config = dict(
    d_model=192,
    router_cosine_scale=20.0,
    scale_expert_input=True,
    norm_eps=1e-06,
    rope_fraction=0.5,
    attn_scale=0.177,
    parallel_block=False,
    init_std_qkv=0.0268,
    lr_head=0.00788,
    decay_fraction=0.709,
    steps=5329,
)
Below are experts of layer 12 (counted from 0) of a mixture-of-experts language model. Rows are named router (the router's row for the expert), gate (a neuron's input weights, with its number), up (a neuron's input weights, with its number), down (a neuron's output weights, with its number) and show model dimensions 0-191. Each number is 128 + 32 x the weight over its row's rms, rounded and kept within 0 to 255.
After each expert's rows: a language model's description of what the expert responds to. This comes from a sample of Wikipedia text that the model never trained on.

# expert 12
router [123 106 139  92 122 110 169 142 131 157 156 141  86  17 161 126 143 137 122 157 161  82 122 133 121 107 144 106 135 167 128  98  99 122 120 128 160 116 111 110 141 132 135 125  30 146 142 118 115 137  46 118 229 133 101  72  89 151  91  57  57 127 127 100  73 106 107  87  96 141  72 145 139 169 172 141 101  89 125 166  83 138 131 100  97 136 109 137 146 114 113 138 123 129  70 137 102 105 162 140  87 147 110 117 168 142 139 130 159 104 155 113 124 138 116  95 141 130  67 116 144 141 104 153 136 153 129 116 118 175 157 107  43 127 151 108 114 118  54 130 128  67 150 105 159 125 129 166 175 145 136  84 120 153   2 140 138 105 114 127 115 150 163 148 133  96 157 118 125 199 107 153 133 160  95 167 111 113  86 149 181 113  87 109 166 103  83 147 110  97 125 137]
gate2 [129 189  98 134 184 189 158 126 149 153 111 133 113  78 149  91 116 182 138  52 170  92 172 126  77 108 124 127 143 159 135 106 138 121  74 123  96 174  93 175 132 151 117 105 123 113 176 112 145 118 105 108  37 122 156  95 139 135 124 121 153 123 171 145 117 155 115 101 169 118 100 119 105 100 110  89  83 130 173 125 110 148 115  96 128  99 219 213 172 191 186 107 102 152 102 124 192 183 148 178 128 144 112 133  99 110  92 162 162 149 136 167 112 161 146 131 199 164 121  89 153 115 135 149 126 127  56 152 112 141 138 133 127 106 145 141 101 132  97 134 118 128 162  91 148 169 139 167 123  90 152 149 196 107 127 141 148 157 163 167 140 167 170 156 152 136 102 131 155 148 147 127 118 110  82 165 144 115 189 159  63 112  79  81 114  95  91 134 111 130  80 196]
up2 [149 162 133 106 105 130 144 135 111 151  99 121 217 140  74 120  92  92  64 104 153 128  95  93 139 138 116 176 108 153 170 149  69 158  98 161 207  93 125  96 109 150 111 105  89 180 141 164 130 100 140 117 136 134 101 128  61  93 147  68  99 176 129  72 111 172 162 116 117 130 123 172 142 105 124 156 112 151 118 126 114 130 175  76 126 129 124  56  95 134 132 133  82 123 130 148 107 116 140  81  80 162 208 151 152 125 115 150 122 156 111 124 144 149  86  86  75  76 179 174 168 127 136 128 137 161  80 138  70 154 153 126 134 168 143  86  96 113 102 142 143  91  85 116 116  68  62 103 153 167 135 163 119 140  97 115 122 111  99 131 140 125 138 131 184  93 167 155 146 139 101 151  85  99 168  98  60 105 191  90 124 107 147 112 184 133  80 167 145  98 138  59]
down2 [146 182  63 128 106 188 169 152  92 123 123 170  86 135 171 128 129 126 118 100 136 154  92 230 149  95 138 125 138 129 121 159 111 120 155  93 104 156  84 128 145 158 170 142  72 101  95 102  51 127  73 114 136 160 161  84 126 159  99 186 105 124 149 137 134  94 117 151 109 164 106 150 140 140  57 189 151 161 126  82 142  85 161 115 100 113 136 120 111 119 146 170 140 101 151 130 158 149 204 119 139 178 124 150 132 165 137 110 102 103 131  79 214 120 130 135 137 110 111  84  62 140 122 106  77 123  90 168 165 138 166  98 163 102 125  57  67  68 148 140 145  79 111 119 135 156 115 130 128 135 141 190 140 142  37 133 148 144 125 104 182 125  85 127 104  91 157 184  90  90 185 132 139 102 150 186 120 168 146 125 134 131 144 120 118 104 116 106  87 122 132 116]
Foreign name syllables. Vowel-ending syllables inside non-English names and words, such as aba in Taraba, gi in Žalgiris, ı, ji, ya.

# expert 25
router [165 112 123 111 139 151 189 120 135 145 166 101 107  12 160 144 117 158 117 151 174  75 114 126 132 112  99 116 121 148 126 165 137 102 141 148 126 118 153 127 167 130 179 147  48 114  95  96 103 130 151 103 174 142 165  98 127  86 163 161  87 127 150  82  81 154 144 160 243  96  38  87 109 139 104 134 163 128 117 130  97 124  96 149 100 106 112 183 116 151 114 207 112 153 118 131 117 137 118  76 102 100  88 102 160 177 126 137 159 108 134 103 117 157 157 105 139 126 129 172 148 164 152 117 129 158  97  75 106 146 138  80 143 127 135  98 159 155  30  98 164  80 126  97 159 163 139 150 112 164 132  95 148 164  52  90 125 156 110 153 148 130 112 110 171  92 107 114 125 125 106 143 143 163 126 164 156 136 123 157 187  82 106  81 143 106 131 183 125 129  69 106]
gate1 [111 152 195 139 127 140 138 135 115 142 190 131  54 159 148  75 136 116 102 114 156 132 129 106 125 153 165 148 131 126  91 130 116 184 141 165  82 136  81 146 131 145 127 186 126 108 101 117 146  95 148  99 103 177 114 177  70 140  70 109 138 132 153 144 118 119 185 121 131 162 130  87 118 121 110 143  82 105 117  90 146  90  92 166  97 176 110 179 167  83 175 143 123 106 113 157 128  90  98 101 129  78 203  99  93  40 104 116 157  97  78 102 126 130 114  99 134  95  74 119 143 149 198 171 101 110 181 170 155 103 167 116 120 159 184 125  36  96 105 140  93 104 131 127 104 156 142 128 133 118 150 141 109 143 127 136 118 147  92  85 106 108  91 136 152  73 160 137 152 114 132 119 117 122 177 192 112 146  49  75 184 116  91  93 191  96 103 129  69 139 143 131]
up1 [167 108 125  85 128 121 153 208 110 139  76 169 150 117 159 122  96  86 129 146 112 141 143 127 112 189 163 155 111 173 123  98  95 189 142 155 179 131 103 115 147  98 103 148 136 210 147 149 150 159  91 160 101 116 157 136 139 127 103 135 167 154  80 114 112 153 129  74 107 128 126 141  90  98 147  92 202 129 129  97 150 112 155 117  92 129  97 136 112 165  73 100 167 152 201 119 129 135 143 142  59 146 109 176 128 103 118  95 150 143  92 167 163 151 144 190 162 176 174 188 127 164 116 108 149 106 104 140 102 135  79 125 166 118 200 104  86 119 147 145  90  93 130 151  93  95 103  19 150 118 104 173 105 153 117 181 174 138 193 124  77 121 142 111  99 102 193 113 139 164 117 129 144 187 128 149 117  84 119 143 140 100 120 164  70 107 129  92 102 167 103 104]
down1 [199 131  93 128  83 125  98 111 133  83 105  65  79 128 150 100 172 114 140 178 127 113 117  96 134 105 135  76 150 174  51  97  95 101 117  56 143 140 118 149 110 103 159 146 137 122 128 137 114 132 113 119 101 158 172 167 157 148 107 158 107 166 140  94 139 128  99  87  80 128 143 135 136 145 156 113 141 118 102 183 184 109 136 220 140 147 131 118 142 176 139  93  84 106 146 164 135 147  90 143  99 140 124 113 104 161 121 158 121 145 126 100 119 196  97 121  73 160 152  93 151 171 147  78  94  84 153  98 196 165 175 203 155 119  89  90 178 119 144 164 110  87 141 128 130 122 122 174 111 104 146 113 122 123  58 191 109 115 117  89 112 143 195  72  82  99 183 159 146 206 163 195 155 125  80 120 120 152 132 116 112 152 170 141 148  93 133 148 102 150 124 153]
The preposition of. The word of in names and table cells, such as Round of 32, House of Representatives, plus foreign particles de, von, Est.

# expert 1
router [135 111 128 144 165 115 172 152 139 111 156 116 110 105 141  67 126 130 155 169 131 152 106 156 144  98 115 130 128  94 109 122 125 135 134  98 128 104 151 120 144 150 182 185 113 120 121 146  99 163  63  94 171 114 159  67 105 142 123   0  87 136 137  88  67 157 131 108 163 156 106 138 134  84 146 127 138 133 135 162 111 108 161 149  83 109  83 140 100 124 104 130 102 100 111 141 105 114 121 125  94 160 107 134 153 121 179 127 135 124 140 170 119 163 132 136 145 167 145 108 125 170 127 100 135 120 110 128 108 211 152  47 135 131 176 125 164 116   0 163 169 141 123 142 177 144 164 122 130 134 117 102 136 157  70 146 104 142  79 159 128 140 141  96 152 112 105  76 159 151 113 102 125 135 129 252  97 135  81 117 144  84 158 113 127 124 109 105 132 126  64  44]
gate2 [ 68 139 139 158 138 109 155 160  76 105 103 150 131 105 110 124 135 103 142 188 136 157  97 132 143 158  45 158 177 148 108 178 149  96  89 152  85  74 159 133 130 104 105 150 118 188 114 106 122 104 135  78 168 106 152 100 141 123 132 113  87 155 144 102 152 171 129 141 145 128 123 150 123 125 101 169 155  93 113 150  95 177 161 101 113  91  68 125 145 134 115 105  80 111 168 113  98 138 177  52 110 140  80 198 135 125 145 163 124 120 176 167 148 124 106 109 169  69 135 107 120 143 144 145 116  93  87  98 139  85  93  72 120  75 108 136 124  89 131 145 146  98 144 136 147 159 186 153 124 141  91  49  94  92 125  36 143 206 194 121 171 119 132 159 151  74 124 141 155 143 170 124 142  98 111 123 160  40  89 116 117 135 111 101 134 181 126 134  69  83 102 133]
up2 [100 103 126 124 135 124 130  76 104  94 132 146 147 115 123 140 127 141 173  93 140 127 173 133  79 165 127 147 114  95 109 131 138 116  70  90 123  74 114 128 169 183  96 105  84 144  69 166 142 131 134 144 119 174 147  77  95 148 102  98 105  96 156  92 157  93 207 139 101 163  68 154 173 161  92 153  96 138 114 193  76 192 153  79 137 150  76 141 106 123 133  99 169 148 144 113 108 127 130  45 103 164  79 133 136 105  92 145 172  66 108 111 162 134 156 141 161  95 155 137 127 121 137 118 116 127 139  87  90 136 112  78 148 217 125  74 121 115 139 100 158 121 159 114 101 133 119 147 119 102  98 116 135  87 139  94  72 197 126 126 188  72 141 105 106  75 159 137 152 122 135 135 100 139 131 148 129 160 164 206 174 108 131 122 142 175 101  98  48  96 114  54]
down2 [ 69 119 112 214  81 189 107 164 117 128  94  93 133 157 152 149 168 154 134 105 178 159  94 102 142 142 116  92 142 140 187  75 156 139 121 156 132  91 134 100 133 133 102 124 156 191  75 108  90 102 192  90  77 130 113 114 202 166 169  94 133 120 112  64 110 122 149 163 150  54 104  94  92 128 133  59 103 129 127 152 161 103 146 104 131  79 122 153 130 107  93 137  99 117 135 127 155  74 118 130  64 132 127 173 158  97 162 172 113 183 131 140 160 154 141 126 149 123  80 128 106 145 127 109 152 111 173 132 144  67 120  97 127 171 136  89 129 111  49 142 136 107  89 173 165 162 135 166 162 160 114  89 134 136 142 137  66 134 153 150 133 148  66 138 100 149 115 161 150 133 139  98 136 135 158 131  95 172 171  79 107  95 112  63  58 148 152  79 145 131 174 151]
Short word-start fragments. Short opening pieces of words split into fragments, often capitalised in table cells or names, such as Fo, po, fe, w.

# expert 2
router [101 151 135 101 136 134 197 135 107 127 192 106  98 140 126  73 108 151 158 169 117 114 116 176 143 125 126 118 131 178 114  97 129 162 133 136  89  83 122 136 102 138 149 178 132 121 137 126 107 180 162  96 174 102 122 127  64 152 125  97 107 130 162 103  80 164 136 109 170 126 115 145 156 178 131 123 111 134 175 169 177 176 137  77  98 137  96 188 162 150 133 135 130 130  77 145 144  80 135 142  96 163 107 139 136 101 161 148 167 105 190 174 140 128 103  88 135 172 109  92 144 176 115  94 119 202 118 109 125 163 152 130 155 128 147  90 127 137  27 141 151 120 158 136 155 151 168 163 147 154 164 160 151  70  23 169 106 143  74 170 149 152 147 116 172 114  85 180 107 134 106 136 153 144 140 211 148 210 101 130 164 126  72 159 141  64 137 128 118 135 108 154]
gate2 [150 156  98 114 118  75 102 130 136 170 142 147 139  96 113 119 137 135 114 216 116  88  31 131 130 107 105  85 133 110 144  83 133 141  94 134 131 121  99 106 114 140 123 109 134 144 194 147 131 107 147  80 117 155 161 139  98 157 121 161 136 114 169  98 135  83 205 163 172 132  82 178 152 129 147  94 147 113  57  89 109 133 179  66 110 158 132  95 128 125 123 100  68 104 106 133 144 119 173 109 184 100  73 188  99 138 181 119 145  43 171 173 178  88 137 162 126 147 174 130 116 127 126 118 137 118 129 148 127 124 114 144 109  58 145 134 163 146 168 151  80 118 144  76 120  75 160 196 104 127  73 175  68  78 105 149 202 120 107  97 145 108 147 120 138 150 124 145 105 157 113 153  95 140  73 136 161  76 180  94 186 141 111 116 110 120 133 132 102 143 149 113]
up2 [136 123 110 116 124 173 175  75 143 113 155 162 154 178 121 115 133 157 157 113  70 133 143 129  96 184 115 109 126 140 146 153 143  92 132 108 151  52 145 111 149 146 111 179 154 122 118 150 106 146 199 154 119 120 150 141  91 112 168 114  93 139 199 209  93 132 150 189  89 140  96  79 159  84 179  83 170 115 177  90 114 164 165 103 107  94 185 119 156 161 149 123 178  52  74 109 124 127 176 209 191 190 116 166 192 145 145  89 118 111 122 164 114 146  58  91  81 120 126 130 139 144 153 182 135 111  94 141 114  89 137 148 135 147 128 111  77 138 162 108 117 141 126 133 126 107  90 138  98 116 130 137 148 125 140  83  98 136 128 131 126 136 141 149 119  55 130 160 170 157 153 141 137 117 173 111 105 110 101 158 179 161 170 108 194 139 122 210 137 138 152 144]
down2 [ 96 134 124 140 132  95 128 153 187 171 152 103 119  92 123 122 119 138 161 147 159 140  75 183  78  72 101 106 148 112 116 144 135 117  79 106 120 118  77 149 114 119 149 107 143 140 137 132 115 187 139 133 141  79 171 133 196 167 139 110  58 165 165 147 159 126 145 120 120 124 182  91 144 124 133  87 102 118 116  96 164 125 177 137 101  61 185  83 142 101 104 144  90 152  56  89 171 131 125 114 119 136 101 132 143 189 163 161 125 117 143 184 100 123  79  92 157  86 154 142 110 111 109 134 183 140 153 128  73 152 124 171 139  98  69  47  45 121 115 131 117 155 105 150 130 188 110 135 165 125  81  96  85 168 168 113 147 148 121 147 105 100 151 134 114 104 104 144 166 186 136 119 170 172 102 104  91 124  66 136 196 146 110 147 135 201 125 156 165 129 192 176]
Topic nouns and adjectives. Domain nouns and adjectives such as health, social, political, art, water, plus completions like Wild-life and human rights.

# expert 6
router [226 112  96  75 133  99 173 173  92 125 162 104 136 103 108 117 166 173 124 143 130  83 116 165 177 119 143 105 140 129  88 148  93 123 130 160 117 124 168 127 154 139 205 152  78 163 110 133 134 130 102 126 177 164 127 119 121  95  66 127 121 101 138 120  89 114 139 110 232 129  76 151 139 143 108 168 131 114 142 215 152 181 185  74 101 159 100 134 100 124 113 151  67 124  82 129 118  79 127 160  90 150 106 146 142 148 106 141 183 130 149 168 121 133 115  92 125 133 156 134 171 138 167  83 135 131 149 125 117 141 121  75 115 166 171  83 118 187 128 193 120 140 127 113 148 148 120 162 162 174 174  99 152 119  59 151 132 158 132 135 137 141 146  73 156  52 102 115 138 172  88 115 135 152 126 192 107 161 143 166 139 115  83  71 138 106 145 116 115 102  53 106]
gate1 [157 199 118  85 196 147 161 110  97 134  97 149 135 147 177 107 112 129 117 163 112 104 160 179 132 153 197 155  86  91 170 201 114 101 142 178  85 157 138  87 116  94 177 113 135 143 172 189  64 123  92  78 116  90  80 141 100 145 211 139 124 157 118 104 120 134 182 132 147 117 106 130 138 110 132  84  86  87 201 101 140 140 106  80 108  82  76 154  86  69  88  91 148 145 158 115 192 104 144 112 102 107 134 133 130 110 135 124 187 145 112 187 139 121 102 113 170 123 129 146 213 170 104 187 171 132 134 138 183 123  80  69 111 108 107 109 114 159 108  83 176 148  74 141 142 108 135 140 122 141 147  96 117 148 111 171 137 114 152 153 163 157 131  65 166 136 157 105 124 119 133  79  86 153 106 147 162 142 129 114 122 169 136 102 122 116 123 126 127 157 127  95]
up1 [122 131 189 177 116 126 134 166 103 132 125 137 136  87  61  88  81  97 179 118  82 119 134  78 143 119  68  99 117 116 115 111 167 143 157 126 115 116 141  90 182  94 118  92 146 110  85  75 123  72 177 158  68 141 191 140 122 115  80 105 127 128 148  96 181  90 129 111 160 195 137 157  79 180 162 126 199 165 137  62 118 128 139  95 121 114 104 137 125 152 117 194  98 155 119  87  76 167 152 101 151 121 146 137 142 135 124  84  74 136 191 162 165  94 180 141 107  72 144 105 102 157 122 166 107 182 107 141 149 106 158 108  82 112 130 150 129 113 139 113  93 113 126 120 135 113 137 119 107 153 103 193 190 138 128  93  89  88  89 150 141 111 172 156  90 157  94 168 101 143 154 172 132  82 134 130  77 160 140 114 143 160  80 116 112 148  42 113 184 139 154 133]
down1 [155  73 137  93 143 118  79 114 142 139 102  94 112 115 114 115 132 105 192 138  81 112 103  81  95 152 193 105 120  85 187  88 102 103 188 111 170 117  91 125 160 136 165 145  67 141 125 145 122 135 136 125 119 108 169 109 125 122 154  29  75 128 135 159  98 173  63 140 113 188 153 150 125 176 127 126 126 178 128 102  51 139 104 118 124 119  94 126  72 160 126 179 143  67 126  93 134  86 166  98 120 112 137 128 136 126  79 115  54 121 167 101 101  69 123  93 125 102 179  94 109 142 119 101 151 110 123 175 128 140 108  76 105  86 152 114 163 126 115 147 102 134 200 101 108 217  93  66 129  90 140 219 136  98 102 126 118 155 131 119 117  93 154 104 129 166 167 117 186 122 123 147 159 151 122 158  85 161 165 138 138  85 135 112 152 126 129 168  95 128 149 111]
Verb suffixes and of. Past and -ing verb endings and following prepositions in prose, such as supervis-ing, excelle-d, special-ized, using, plus of, for, with.

# expert 31
router [178 169 179 139 110 132 184 133 107  69 175  98 119 159 134 149 136 142 180 211 150 119  80 119 137 124 143 119 124 158 117 104 136 104 134 104 127 110 172 121 185 123 113 115 150 176 133 166 131 127   9  73 133 154  88 113  82 106 125  62  84 150 122  81  70 140 149 132 142 104 127 171 122 164 147 139 108 129 120 141  54 148 156 102  87 145  96 116 114 101 124 113 134 132 132 160 113 111 106 100  62 130 106 158 160 110 128 101 161 144 146 146 115 173  79 106 158 150 130 127 123 151 123  94  94 121  82 132  87 134 121 127 109 101 152 110 135 155   0 182 153  85 146 116 170 129 137 151 149 158 142 132 148 138  42 118  77 122  88 142  84 104 132 126 125 106 193 110 140 159  78 140 130 137 100 194 137 144 106 132 131 141  80 140 124 101 136 114 101 141  94 124]
gate0 [132  84 119 147 168  88 125 140 194 114 110 121 100 123 111 112 208 161 154 118  92  77  65 121  37  64  87 183 132 146  77 153 108 105  82 149 166 197 180 101 180 157 121 180  92 116 138 109  93  65 150 124 144 102 104 134 110 139 151 120 176 183 144  95  56 118 105 103 170 107 173 117 124  82 126 109 114 160 155 130  78 145  84 125 111  95 194 116 152  88 176  78 144 118 130 194 122 138  56  81 115 172 103 104 162 112 146 132  83 118 124 132 169 131 129 147 118 117 141 121 128 122 133 129 150 122 194 135 143  83 131 159 132  79 163 118 175 204 138 136 137  94 126 135 149  76 109 111 155 134 108 151 120  75 116 146 114 107  88 121 103 143 134  98 131 154 103  89 143 113 181  69 120 136  95 167 116 145 156  82  95 112 167 141 154 106 126 146 131 167 124 148]
up0 [100 139 160  72 107 138 185  75 110 102 101 114 114 144 184 124 118  73  53 132  85  98 105 147 128  72  68 139 120 165  92 137  73 126  54 184 123 126 171 117 120 184 141  96  97 150 108 155 138 155 125 118 101 184 123 126 140 118 153 126 150 103 135 138 139  89 126 114 171 105 166 168 125  98 144 143  91 115 131 145  97 141 166  72  86 186 124 130 142 100 145 147 122 150 112 168  90  96 127 124 140 102  81 122 131 158 151 124 105 110 174 132 131 192 138  82 117 127  98  99 122  87 141 165 124 123 161 171  55 117 137 151 149 144 111 125 200 150 115 153 180  86 153  93 164  95 157 145 134 168 166 163 107 155  92 192 102  93 123 179 112 124  70  94  98 139 141 165 122 115  98  56 128  85 127 166 165 160 139 181 130 107 133 184  98 161  84 141  57 165 148 192]
down0 [175  53 116 119 111  67 105 159 117 177  83 139 116 146  79 115 108 107 131 138 156 187 135 166 118 132 136  83  61 111 169 188 155 119  88 153 156 138 131 135  47 135 152 148 100 155 145  99  80  72 165 163 108 151  87  83 164 186 129 167 120 152 125  85 155  90  76 166 148  70 123 129 146  85 164 129 156 104 165 110 208  41 172 149 144 125 132 121 105  74 142 123  84 130 122 123 167 158 134  88 137  92 156 100 141 127 114 143 160 123 145 140 127 112 142  82 160  89 159 123  55  77 118  89 164 108 154 131 113  80 142 145 121  85 101 156 132  70 174 121  90 119 138 118 121 168 138 106 107  96 131 127 130 110 178 190 129 118 167 161 117 138 112 165 142 191 104 116 170 150 132  90 128 101 170 105 173 189  84 116 106  86 107 114 120 120 161 143 101 114 168 136]
Syllables in transliterations. Short syllables inside Japanese romanisations and other word pieces, such as ka in Yakkai, ay, ake in shakedown, and closing brackets.

# expert 3
router [111 102 119  82  86 126 140 137 122 122 168  94  99  93  99 138 137 134 115 162 148 133  95 114 149  59 123  90 150 164 111 113 103 123  88 176 114 114 133 157  86 116 141 124  42 130 141 121 128 122  77 109 160 157 114 131  72 183  98 113  92 128 114 117 142 127 126 126 180 109 101 146 120 136 166 141 108 107  61 141 100 149 165  94  82 154  51 202 143 120 118 126 115 156 120 130 112 120  91 155 120 144  89 116 163  97 156 122 166 111 148 122 147  93 146  89 159 142 151 108 145 146 195 147 117  94 120 121 135 104 107  54 251 139 173 106 169 133  30 155 137 120 183 121 165 144 116 145 165 112 116 140 139 119  23 124 138 141  93 101 100 157 149  83 209 121  66 154 150 179 117 133 125 134 124 156 114 135  47 179 129  95 113 137 167 100 114 102  99 130 121 128]
gate1 [126 139 100  84 146 131 124 136 106 154 134 171 188 145 112 146 145 167 156 158  99 124 124 119 129  60  54 118 168 188 119 162  75  93 172 142  71  89 129 126  85 126 112  99 161 115 122 140 136 105 113 168 126 137 160 119  91 148 152 147 117 159  87 115 185 159 142 167 130 159 126 144 116 146 138 127 154 187 140 143 129 107 120 213 170 141 166 102 171 174  97 139 107 159 133  96 139 129 166 123 153 105 122 126 164 105 108 143 138 117 125 173 164 103 118 126 101  51  76 201  81 166  53  88 105 100 111 145 110  73 118 139 116  96 140 152  81 133 163 163 114 144 134 180 136 129 106 106 103 155  87  36 119  58 127 120 136 121 145 219 147  86 136  81 159  91 100 107 119 134  67  89 169 141  98  80  98  73 138 146 143  46 111 135 130 158 145 125 112 108 121 136]
up1 [158  67  74  87 167  86  55 147 175  98 139 152 106  92 185 101 112 122 143 103  88 116 179 168 155 146 147 131 132 135 160 117 113 142  57 116 131 148 132 117 152 181 145 129 176 109 143  44 128 129 106  93  94 156 139 112 185 149  34 125 113 121 154 139 136  91  88 107  99 122 189 189 136 105 145 125 151 149 144 135 183 130 106 127  73 112 140  79 138 130 180 117 184 128 134 125 100  84 125 136 148 142 118 139 116 165 110 138  89 104  93 123 102 142  84 101  95 157 150 109 138 124 157 137  77 105 178 120 182 147 126 119  84 152 151 174 126  51 154 146 131 117 132 100 117 105 173 137 217  83  98 179 102 146 136 139 167 108  83 101 106 144 142 191 110 101 145 164 171 134 155 110 152 115  77 145 109 161 132 141 112 167 120 137 138 160 101  52 172  89  83 164]
down1 [113 145 171 107 151 166  84 128 114  89 117 150 123 115 123 205 118 119 107 148 178  99 131 100 115 107 136 119 164 120 156 179 104 104 113 145  94  82 136 125 150 142 166 134 135  85 135  75 109 169 134 137 118  96  78 149 155 129 159 242  72 120 177 141  82 128 114  99 165 139 124 110 150  82 109  81 188 121 136  95 118 128 103  82 128 106 162 121 114 170  85  92 132 104 136 130 134 125  62 149 102  99 140 144 131 178 199 110 139  94 178 210 132 121 106 119 122 142  83 102 141 141 142 135  91  90 112 120 115 108  93 130 165 170 132 116 151 139 138 147 123 156 138 153 158  65 111 145 130 179  70 163 134 100 103 113 192 112 117 118 172  70 120 138 128  99 112 215 128 184 105 170 133 185 149 147  55 135 184 149 163  69 104 143  86 173 152 119 161 138 115  65]
Location and measurement words. Prepositions and verbs of place, size and use after is/was, such as located, near, in, used, aboard; also table separators after dates.

# expert 23
router [142 136 133  38 134 104 172 128  81  76 187 134 101  32 153 130  98 168 107 150 160 142 133 118 119  99 127 111 130  87 139 153 108  86 106  97 115 133 127  92  86 156 121 130  25 147  99 143 133 113 136 127 165 135 160  53  76 110 135  60  98  93 122  83 119 145 108 153 140 112 142 143 114 111 119 105 121 111 145 150 124 152 116 105 126 136  89 216  94 127 129 150  67 128 136 160 138 122 126 144  72  83 119 113 160 151 164 160 146 150 161 190 138 171 134 107 159 114  60 123 126 157 167 131 127 101 109 127  92 180 117 101 147 109 130  96 143 164 244 156 153 101 165 142 141 172 142 139 148 143 153 138 153 128  54 144 122 158 134 154 123 142 164 111 140  52  93  75 120 190  92 109  98 130  93 154 121  99  98 149 176 100 136 107 124  82 140 105 149 180 104 152]
gate2 [162 215 110  81 144  90 144 130  85 202 108 136 157 102 166  93 130 108 192 120 115  93 163  94 132 103 126 107 136 130  86 124 128 129  86 119 146  49  77 175 141 163  99  83 105 142 207  68 113 112 168 110 142 102 123  93 138 171 124 133 144 125  96 100 132 102 166 174 154 139 104 225 127 134  71 179 165  98 114 141 140 125 173  73 132 166 115  89 149 141 145 156 124 103 132 113  64  64 130  73  52 122 127 134 162  85 175 196 175 108 147 165 114 131 164  84 103 145 138 133  93 122 174 147 111 123  84 165 130 164 134 152 133 100  76  92 122 151  99 176 157 142 185 109 117 139 135 117 138  94  79 131 154 141 150 141 134 124  98 169 133  93 136 132 100 139 123  86 153 165 131 160 110 131 152  99  76  88 157 136 139 149 105 161  94 105 129 123 126  94 175 167]
up2 [ 95  76 111 116 154 109  83 162 121 120 157 133 181 131 183 126  84 134 160 158 165  62 137 157 140 111 178 153  73 113 138 142 111 110 118 140 134 170 153 141 180 167 142  93 128 156 142 173 135 136 138 112 182 170 144 128 142 192 193 132  97  99 195  96 126 163 151  85 113  39  53 117 111 135 143 108 175 157 145 144 104 143 113 131 111 146 176 134 148 186 164 153 152 139 163 136 146  95 134 121   6 132 147 127 164 127 163 170 123 136 118  97 193 144 155 196 102 133 133 176 101 117 107 137 156 125 132  87  96 148 121 145 105 173 149 110 139 157  83 123 116 146 111 101 117 117 172 110 158 170  79 135 194 150 135 131 138  98 142 169  94 178 132 196 121 139 107 111 127 174  95 174 136 112 146 112 165  84 116 150 120 219 119 111 124 112 117 174 101 120 153 108]
down2 [183 153 196  98 144 118  95 109 133 131  91 124 151 179  69 110  59 115 133  80 101  56 127 152  73 136 135 104 141 175 136 135 112  94 100 111  81  87 141 122 176 106 126 131 160 136  95  86  93 124 125 152 170 144 124 126  92 149 110  88 118 132 117 113 135 120 162  93 126 186 105 140 100 146  57 135 119 155 125 175  84 110 160 131 124 140  40  89 144 147 120 146 120 141  84 126 187 138 120 112 150 166 169  98 106 119  78 141 121 116 128 134  88 174 174 144 125 165  84 160 148  71 116 143  78 106 154 147 124  95 196 155 110 164 122 120  84 138 143  81 160 167  83 198 105  88 105 126 108  68 128 169 116 114 186 110 119 102 152 111 163 136 138 183  87 110 142  65 115 148  88  83  95 190 123 126  81 179 104 113  92 121  92  98 125 151  76 133  56 136 106 127]
Foreign names, table pipes. Table pipes in sports and election tables and pieces of Central European names like Ba, Je, Bautzen, Brandon.

# expert 13
router [167 128  52  89 134 155 125 130 138 126 177 133  68  29 142 108  80 117 125  98 153  90 120 123 116 122 122 101 116 154 161 153  84 134 101 141 147 146 131 105  99  96 159 130 158 107 128 134 122 115 116 135 142  89  91 129 109  94  90  62 109 157 126  97 111 125 110 134 148 101 137 122  73 149 127 141 142 104 141 129  69 212 147 119  84 109  68 150 105  94 146 159 130 133 139 146 158 158 102 116 146 118 131 103 161 177 159 115 157 146 175 168 128 143 109  80 121 137  43 121 141 169 132 109  66 137 134 118 155 129 147  52 155 124 141 110 169 139  13 124 159  62 124 114 133 140  99 125 159 124  96 163 134 105  71 165 124 173 138 108 104 116 149 102 186 125 102 170 136 194 112 116 158 182 144 208 144 116 124 149 195 151  79 103 117  89 135 113  83 159  59  90]
gate0 [119 173  94 125 152 142 122  87 132 144 159 138 170 152  78 129 125 174 188 126 166 166 229 133 152 148 155 159 105 131 147 141  80 139 143 104 130 144  57 108 103 121 152 159  56 159 165  93 162 127 145 144 190 131 139 117 125 144 120 160 189  81 160  34  67  92 172 130 189 105 126 178 133 131 140  70 165 154  85 138 123  97 112 160 138 170 109 131 141  62 137 170 141 108 144 165 175  95  89 145 150 157 117  74 160 160  99  60 112 139 124 143 157 127 146  87 113 150 129 161  89 186 177 114 157 107 138 146 100 149 151 130 164 119 152 116 137 118 177 113 123 125 152 104 166  92 101  79 117  95 152 129  99 129 123 169  98 112 116 185 148 186 122 110  99 148  88 121 118 144 118 108 109 149 137 176 144 114 148 163 130 135 108 133  78  45 179 127  91 180 140  95]
up0 [ 82 132 148 137 180  98  98 143 133  99 144 141 129 113 130 181 122 143 131 117  82 161  96 109 139 175 120  92 155 146 111 113  95 105 119 146 117 108 117 110 143  62 101 114 180 124  66 194  66 130 139 130  95 192  83 139 167 152 130 131 137  99 116 158 224  97 111 138 105 134 185 118 137 131 108 112 122 185  71  82 108 113 141 135 103 179 192  99 156  88 106 156 123 101 115 123 129 185  89  74  84  94 151 134 166 127 196 128  97  62 100 118  99 146 115 171  85 103 175  54  90  89 123 183 172 164 118 182  95 177 101  96 165 150 100 155 139 138 104 114 120 154 187 137 110  96 134 168 110 160 131 141 146 154 135 111 117 162 141 111 133 125 128 110 102 143 130 115 123 128 140 116  87  58 151  84 144 169  61 206 130 153 138  92 164 183 117 133 172 117 144 128]
down0 [169  77 155 106 159  83 124 111 143 132 124 120 173 143 144 192 153 215 198 183 121 143 121 193 193 128  97 156 134  89 102 111 145 127  87 196 127 133 104 114 105 137 118  88  76 104 159 158 116 125  70  84 130 121 143 154  76   7 145 162  68 102 170  91 151 150 123 155 124 122  86 153 160 119  86 143  74 134 112 109 124 150 146 108 129 129 113 122  98 179 105 111  90 144 177 176 108 142 127 109 106 154 101 114 188 125 142 103 183  86 105  81 166 107 151 137 111 143 143 145 150 112 131 126 180 163 103 107 111 130 171  95 103 107 134  93 158 171  88 155 125 111 108 119 152 196 118 202 138  86 160 110 166  73 125 158 135 128  94 115  77 110 112 134 145 122 122 145 138 176 199 105  70 119 119  92 117 115 108 141 166 156 117 116 127 111 173 166 122 128 146 101]
Adverbs and negation. Adverbs of time and degree and negation after is, was or has, such as not, later, still, once, also.